From a checkpoint of a small mixture-of-experts model trained on Wikipedia.
Experts: 24 experts in each of 12 layers, 64 SwiGLU neurons an expert, a sigmoid router.
Below are experts of layer 9 (counted from 0) of a mixture-of-experts language model. Rows are named router (the router's row for the expert), gate (a neuron's input weights, with its number), up (a neuron's input weights, with its number) and show model dimensions 112-223. Each number is 128 + 24 x the weight over its row's rms, rounded and kept within 0 to 255. Numbers have three digits each.
After each expert's rows: a language model's description of what the expert responds to. This comes from a sample of Wikipedia text that the model never trained on.

# expert 6
router:161129102185120117156097126127142197159123147096132100128087157120112137124150187140128134154153128126138198187136117134091107122141123144126097158104109113124123150138151110138116163097096121134146172151126123140165127134107114137158182136149113126119148154123108161132143105147157131166111115134151176118169113139114107112106113147130
gate1:117171109125121097160115177093164129139136077086090109158101159127134146082148147147173149114111126124116136124134106113128123147110139126117099134125147120131151170126126125121120112141128096116133168109135163159161144135160141160117119169169097098132122133120116116163175141099142138131147151136110164130213123128132110123098150120186
up1:112153110117124154123108159144144124142105139150128117138139151124098128109144131110115185145126119128075089178146158137157148146078092130102104141136126128159149154098169126117101093137144113118160157137135091119136139066137142144102064160139156106119119134112149170098165101067095126123145159174148102145112160110114178123094166109141
gate2:094117092144108097151132127114110111131124076141127114126139105133086137110130176161145134100124133124149111152136143161156085118102128136113106094137085123142124125149138077103132095166103148105075110124125146119139147118150114121128129123122153224135146150102132096160098159134166122121135093166122100117122165127149155135117136083123
up2:152116069133207140152128082118104109114154144142179104122114120140125118142097162143096137102191157152151130117085165110141147116112146079098115160130155127132088116143080106104146106164154117156116126149165108095164137128114158116135154113143130143128102175125126118135152104122117125141102126125135150113131080140105101133123108150108
gate3:136132115130127117127131106123117174079073127137133112134149090119120160126129130123170088148131122138145145133130077126136174122104137130130125114149148147145175110131129117081144119101140166134092086158122158112098127131156124146121144158131121097133155106091100165080114118160169119114106118122159114099151127139105086135120118155100
up3:127157115113113101145132108129142062172176132129125142097119109145130093181142110099108127131127134129074097107126121105130184137142104123140115135134153122136112132127152124162141129124104127135130149153113135150148144174146138162110091130147162178084127154170147126140106157134099158117152120092100121142132122144134107153088121166127
Description: Institution and role nouns. Nouns and suffixes naming institutions, professions and fields after the/a, such as University, School, film, player, -ological Society, banker.

# expert 11
router:135129087117148132136114123105150152134114133123158091119098130119161134145119122141150137144145077158095087098138118151126168084094185142133115132155110158089122137125067129163177122124116116156071134148152113095154141120108104138123141113143143128095138117098140167171123134111166121140096140143126139105165136115117134160114145135146
gate0:134131123127131129115152117162177124109119129129115095139120135149134091105104146108117097125135126099144108146151105167106151085151163144136122091116128148095150120105129179133142098155132130110117104146123088116141104186102133135150187119137151177125106129109142118103145192143141135104133102144114105099163113131172133147084155128094
up0:139163117152096137143148134144126086131142127125119114159157145109106157106132116119141158086140146153116155102136158144147107127144124091134136107117164074154126107122097135109157131084108084158094143150123108189137127153121162083114142124103131153158154124116125100136112145096130106125123117074105104146153077149151140106091081158095
gate1:094120120102173110095139118154128104114124110142159120180108143126137130122128130158151122107094146163110124109096133114125119140124142163176145114126120110090133110140159102144137117124127150149134144111106143111128113100160170111097159132109151102114133180084112143145119136139157124103086098103130125121155124126115153075128128131114
up1:100146113130129099124123049129125142144055158097143094089137138129125120119138074158130144142090107146121132133137155150094131103155119182131087131125099125106176182154134135140096119111150146143138119087125089109123131123149144120134158109145137099054104155136129156131147102110168097132115111105129076101122130153155087172124097141134
gate2:139120156133112178146154120122072149116123113145098126101118159118108126130165136125090122158122149104112113136166088134121112127185161137136129122149122155109123159124119113122135164182121129104097136097179119164098143116109114149136121126118149129079113114079145169137131128142143114102141128122128165105149104132120098150156127172113
up2:068105131178152084147176129124130132139137128117125152158096104112144150172108117107151120132123131098094135130072147123145131110120153153121137115156152108107133112067144095165157116175113156140160121186148149097126114136105153124110085121101089127143175106085090106097140110147109108132159087156127163164128117119131072114170108153159
Description: Conjunctions and pronouns. Coordinating conjunctions and subject pronouns linking clauses, such as and, &, or, he, It, who, also.

# expert 13
router:126116123128085125116118107129127121112154122113145097102117116134112137101158120169143115164128149129169134165135103111096175152096131149120128119138139115136141156103104120123124128106112150132129138153125134146126108128094127148141161121193129110098117150111188108100160089064119095126133112125128150101148140152141151143184133107127
gate0:123087101152120079132134117137084109136101147108104106117108136121143120183132130166088095139131142107115121163122063178112115141135138116141124112166161104135139111120139126108144123132169129108128156154157135145114129091109111139146124129102120159105109128123141135154165147113119111116134106130092127154147134129154168118123147106102
up0:125113109087161136145134172189136118121150154097122126178135116155108119103139157126142154155130137128156184063121100115141177124102160179169125093112157081129124131133106097102141080166125146116121119122105155088068160172094102128161148107124137122095155122136118148150101128151122114145150091159129110170129129162092181113131148135117
gate1:117144115173142134150117100078184112114143096156150138152116158107114159162117131152142167167092155171129138159140102114142114156173125152110154112128152114148143157153112133147133100123171104169170130147158156136135133129102120142104118084169101122176118122113132149098091116140120064145147160109158150104165147156110133135142096166134
up1:124129056161143103158132112131156116150123129163132127114135122111123117134111128135152106095168088134148135127125115184101138123156169122141141149152109112129110103073125139160106111067108118090092103094084142135129134154166102121120129078134118102169161067123132129149140118144152144118118120134145118151132144144147183108103116127140
gate2:184129086136133077104128114121153125107141093148083123137110088126091129141127111141087144138129125156125114123123093130112106098133164202119151126131153149135110153134138078130118141139074100109119176100108113125121084121162089144118136132121108155149097134109109157157116121103121118143124114128146096120103131125099112138149125121152
up2:122157121130128143130134122137092081120128144122124161141165163098111120124154111114152125126166112102120168175136119098084113139165132136154165104113124129092161102139120112127188136147144107114106139179157133119128138155125108135163127125121091177095090147089102155122093177087108163127146126142100125172087148140112122161167127151110
Description: Non-Latin and romanized fragments. Thai and CJK byte pieces, romanized Japanese or Chinese syllables, and coordinate symbols, such as Yok-oh-ama, °N, ′.

# expert 3
router:163108156148119148114126155124125165140126107119152093151120149119107128169133181130158112139131122112162104155110131095142108126120171139104092123146159171109126130148093125122168145083149138145100160128104105126128113109089161134162155120095134149139139102127141119202140186129137130105081145102145108135127128138126162155157124165118
gate0:159083162118159176137099129137140151138165087128130122134125157110182139123142125158069138099116123141184144148150112113141125109120111140119103105113140113106114144137135149169143081104123105094072123150085105155140115134147087118099151143140094103128144099157120123080103175160094134124113099122144090129150144128120147149116137131091
up0:146131121165103158155110092101132116129124141081161121136143113128143076155136105155132066115130100159137162135111104165106149153098104129149089125139160081149106141099121165094143148157141112099097128093114123120110109168136114094095140098152137140104145152100144110128111088110121144124147153104109118151168061088095117146132115102170
gate1:134123184129135148136146120109127133162099119097189141155138107131122105134129151174152121136124091152137106161107145086101135115140131130170097083159126149070118134095146134157120115109161138154139141116123117162114097157107141124166093127139144117150122102131138157109099166135104149121132111140068138146127159144165137131151133184101
up1:125137095144161123129074138115106111150116102119113155151158131093138135141124155103127126128146162126120135112132142161186144125138135162132129099095196111123131126107167142160150122108174104140135156123075127142088129128134140153141091138117122175137161116132129139168153119157065119136112087112106111143123126137151122155184143155107
gate2:131145115110119090097095114112127099177111145154135143123101168118098109131116133097134127100077104147150159115139154150132117127126127122120108121117113139130105120161170092115138123145108115120104144155146130102092147106125133136147118138119180192143122195103172136105154174109155122153074150148133169096145130130139113175174137140110
up2:123145121110152158085114142144126149146112152085111150122097127144106182102101126066115087089101149140135126149126170165135141144141117140118144111108124144153191131137108163109106153107124129139118146111100148156097147147141119151092116126119153156119120116149128130046133126105142178157108137143127104167158125115144114123125098144099
Description: Months, mid-word pieces. Month names in dates and tables, such as November, April, plus early word pieces like pre, un, con, ins-pe-ction.

# expert 10
router:117128173158116134149076135122134129124162112138130159157136138129124165163162155137118130176155118151156144168130103103085127136120166174161108173121143135134101130106134057169075088134118133141099179131137108144150151127123110138124108085202115128188122075128144139156129155106104133139104138130101119115128189107117122132043088140085
gate0:110115105124124131145134138111100157151117109127151072120164138153111124136113159098177109153097145154159104189163118075139103129131146123113146130143123129150114135119093124148083169135156145110139137139188103123152130128162137140095157113124115131159107112152156167159103149129112125147149143148143159153123139127104133145162117183114
up0:084188140163157106155111141077128136119120160135094130140111122106161121094107105122147085140149109154100122120120098125144161105133128153160161137141139115128123127107119154134148143143127116138149131158144103153122126137163154131082135118146128148124155126148175110128078142113108139154098071132157130119123081134098095135148146129124
gate1:128112121149169101120162151128117121115158156125154117147115130128107166135128184115083134124133124142132151139122105145100107137144129132103102163091151197126100129148111089145149120112138141160105155151120091162122073101140130152174134113115127103100110156125136071111159151167128118166141151110113131140139185080125164099106108150129
up1:122136126110111088083195121144120076134145125122148166147095180107146079148162110157163099113130108160112142121160120141162131129120126132118111100120140138138112136095086130144146165136100154113106126110163144111132129124118122106133146150135148082163132145149072117150129108178162117117151131126132103130179085103129112134159151120129
gate2:142144116131174131171089133128105098134149133121131129171137136066138143175142105126117106102173128118118129124089155129114100127125130121156137145098119110117108078140139132114132091121131116095114131129154063108135135095144120112116063131154115150116100146151110130093155141098049147125115154123147084176118136108146115119165109155112
up2:151156185104087125135089126114122086103153101098078131103118126102133156133114110146107130102093124134108119128143152112139153176141134143168104109124124190092161117113155121158120103090184114137146077179171101123099125142096131144126126104133098116142130146149107126110158182195167142151155096079129102126055150112103143141114102109102
Description: Proper-name starts. First pieces of place, state and historical names after the/of, e.g. New York, United States, Austria-Hungary, Royal, years like (19.., often military contexts.

# expert 15
router:148149116104100117139145119160133135134147155117130097137116150122117114075147126131122130155152145122116136163124147088117137131122120150142128121118139160133140110093111141139135115103118098143091126166140116116171093097094165135125132113144152103121116103140106126099124182107119131144109112134092166089169152099132125136144146130131
gate0:174118116120099133133123093125075142115105149119112138122110132108155091109091120130117142134111164161131120094102120149067116139116122170104112148095088119109161134103163130115144162094053151135108091104098104137104119087137141138168156102090167104080149133078123110125105095141093112145110109160120107124102142114146097152131132137135
up0:183123132149122083116156104163159147102086126117164142098134154136127155147101164125112175131166154132079084136134143137125111105086135131132145141165107124087104117137103119129117160140142099139094107101109170122100151146150136106099126162081111140090161113143106114130157150143139094110109129122086123147124123121145161122113170088128
gate1:131110161131131149138139127185171104128140110102102100083137159156104127161118129147154150158119117132151133172135088127149142113108107178140165108123148084119142124104095142127130151094136114150135138140102103132184137126131113189144101153102125113119178105117165126125100151137097087109162148093097124102139150140148097123108112151146
up1:129122114115137110106143153059126129109090140125111173203123080098120160089089128126131136089127131104138116110117139120129077121105166114141142134110127108121126162133177112076118124140147125100130139102148146109070137161100113108118124131137108162124116157133091138171136125122128145129114152127134162138157094124122119107162157130160
gate2:130147138148171138101148140155140110136145145118106094136139148160149108066154133117131088145139116116122143142142161079183139139135155104119088139123125104125128115150122159134109131126132090142132165158144122105158191152126141117135135147142143099105149114159117150124164170112135152129117156090136146180127119119099126155091124119152
up2:130173157162182119158134128140144148164126097137122106179131133095167119115122151153133134133138116091137129121094141139071095094121110126134139130122146136129077143121128126146140119135144132137153147160114107146121109158116127120120149123131158118183114092135137125130148141163108116134175094109121149148088108136113148100198114150108
Description: Foreign surname pieces. Consonant-heavy pieces inside European and South Asian names, such as Sch, ov, ik, ö, Chus-ov-itina, Kirch-w-ey.

# expert 19
router:168131160137136121160136148149148176158167115092114113122130115165170162116127150142133096181159124124141170130134098115119107102131118147097118141102048094154149122141091133131150130131123112156123176192157124136127075172094137136157174125121148137146137120129123138112103115156172118158124134146116133104165154133131109135107143142086
gate0:134133167097121139121140104133101108121124089153154086134173117131118140131121152129138127118102082108140128136143079146143086136124125140146132110119145103154124105125155112161140074078173118131139149153105133111110155124126121105125107144125123161086114115122142128145137082146116100118104167136120108104144117173147164137135140131120
up0:148102073087119136107117114170165143153122081077147118132123114145110149127132142152135134101116130144157100127114146148125085097113136157127184147157148138128117149127110149099116085128138181107124124140159171168135105088141142111126155079149123141135128140185160137140119155092154144147115123161134154116137137174129127165093113143121
gate1:149122135120106151093140113160132142159118121118152128166128105139127139136116172121125105117151105135138147127117148112135121108151076127113128104110139126118139142130112141103145116168124122140102142102126148121103114142138123153102149148112133104127111115097096097075173145087092152133103134172110131100123128156143107119121118153144
up1:153159112137155120082133151131123117086137118126107097091124106160120138140118143112170113119158134133128117115172130101071156132104116099144135107122140110140101083120123090074127114085168134148110142128128115173154156109112127117101142153117163151100124118148124142072098203143167140171147130110112145161148128149095102136146145122117
gate2:111170121122101115165117125143113150130156106092117113159131127150120198155145146147151099116136154084131152151141093139138114140155126121152112157144135111159125111123115159171166144127145086121156156104140107104127116102128095127153171122139086083162168132155118173140136114153178138157149088144135190123134113168169099126129113176127
up2:119119164133156171149129148115129147107120145167121133141118114114109139099142165142135154143108123093110090100150111122117159140138094118134131148125129130148132144116101146120116192081140162109132155159119056164125146139147175125117122140147122100121137142135091143075130129166122119148143116080098135144121103081111127107128212121098
Description: Comma-ended tokens. Tokens carrying a trailing comma, especially thousands groups in attendance and vote figures, such as 7,, 19,, s,, ),.

# expert 22
router:109091076169096124159099136108099121125121068129125130102114174130124115105151144120098164135157101118134117139124103063136117128126130151137148104178141134146153095103127116147148129116096164143128130138150117133134102166104123144108152054135170122102129156141155147138178153086160151177160123099159150138105134138142084144140134112116
gate0:167101069160102138110084118100165120143090119158123100138127128150134124113126188151152092142141096083121148143109152116187108111181133162116134128159112153112100102149107139141138096123139187135130159123156133104141118120139127135128120134164166119135131154101130151168138127137169140154114168092122171153177140167102132108124128111140
up0:144109115134142124115112109135150177158146146099162139152118097163128107181108099163091124136122059102143110095105106089100175156133112069125145128112109131131117094140150129111124136085133099101091138126128127163084160114146134143082104076145134075125094165138130105146089120135134132141125129141115191142161108126138093125113168121156
gate1:165163162140142130139131168170147132139152126139113108137109116126126158102130142129109132122132149122156134129123132087145136141132125091141115103146162136142124148160152114125143134129083118097124146159076112121100177079135140120138089125095130139144151082146138133139138123104106183134130141138172163123117062124163098135119161127142
up1:122086129125113081126189154114132122114076080108132139107100124114110101116132163129103155144152084101161115128145148106110114136144129095124130124120093126116135097140119123143148116145145152126108157137093142153119136078163139093143125129062120189134128115141116155121137124122128152105117123153127143124141124109139176121159104121126
gate2:109109081091046138165071102092102094142116149128134146097116125140144142089107101091117106117133094120151130117095115142117128143144114112125146123132147116112138108111094176134125130134108173136110127168139105140136096144118140126121146142155097090151099121081141136135103147141123154170153127119129177108116115105118132119151100152133
up2:157154155161125129086135144135087104111120124152122133169136127130125134127159115110150127141148143154145141106154110101126125139121133124107158155118172115157165159082135129114117129121128138060135116148115150140119130160137116148122125151131139152140138112121124091114130128138125149110125142137052133116133146171108084096107121146181
Description: Initial capital letters. Single capital letters or first syllables beginning proper names and foreign or taxonomic words, e.g. C-ryptocarya, D-ialogue, Pet-aro, V-uk-ović.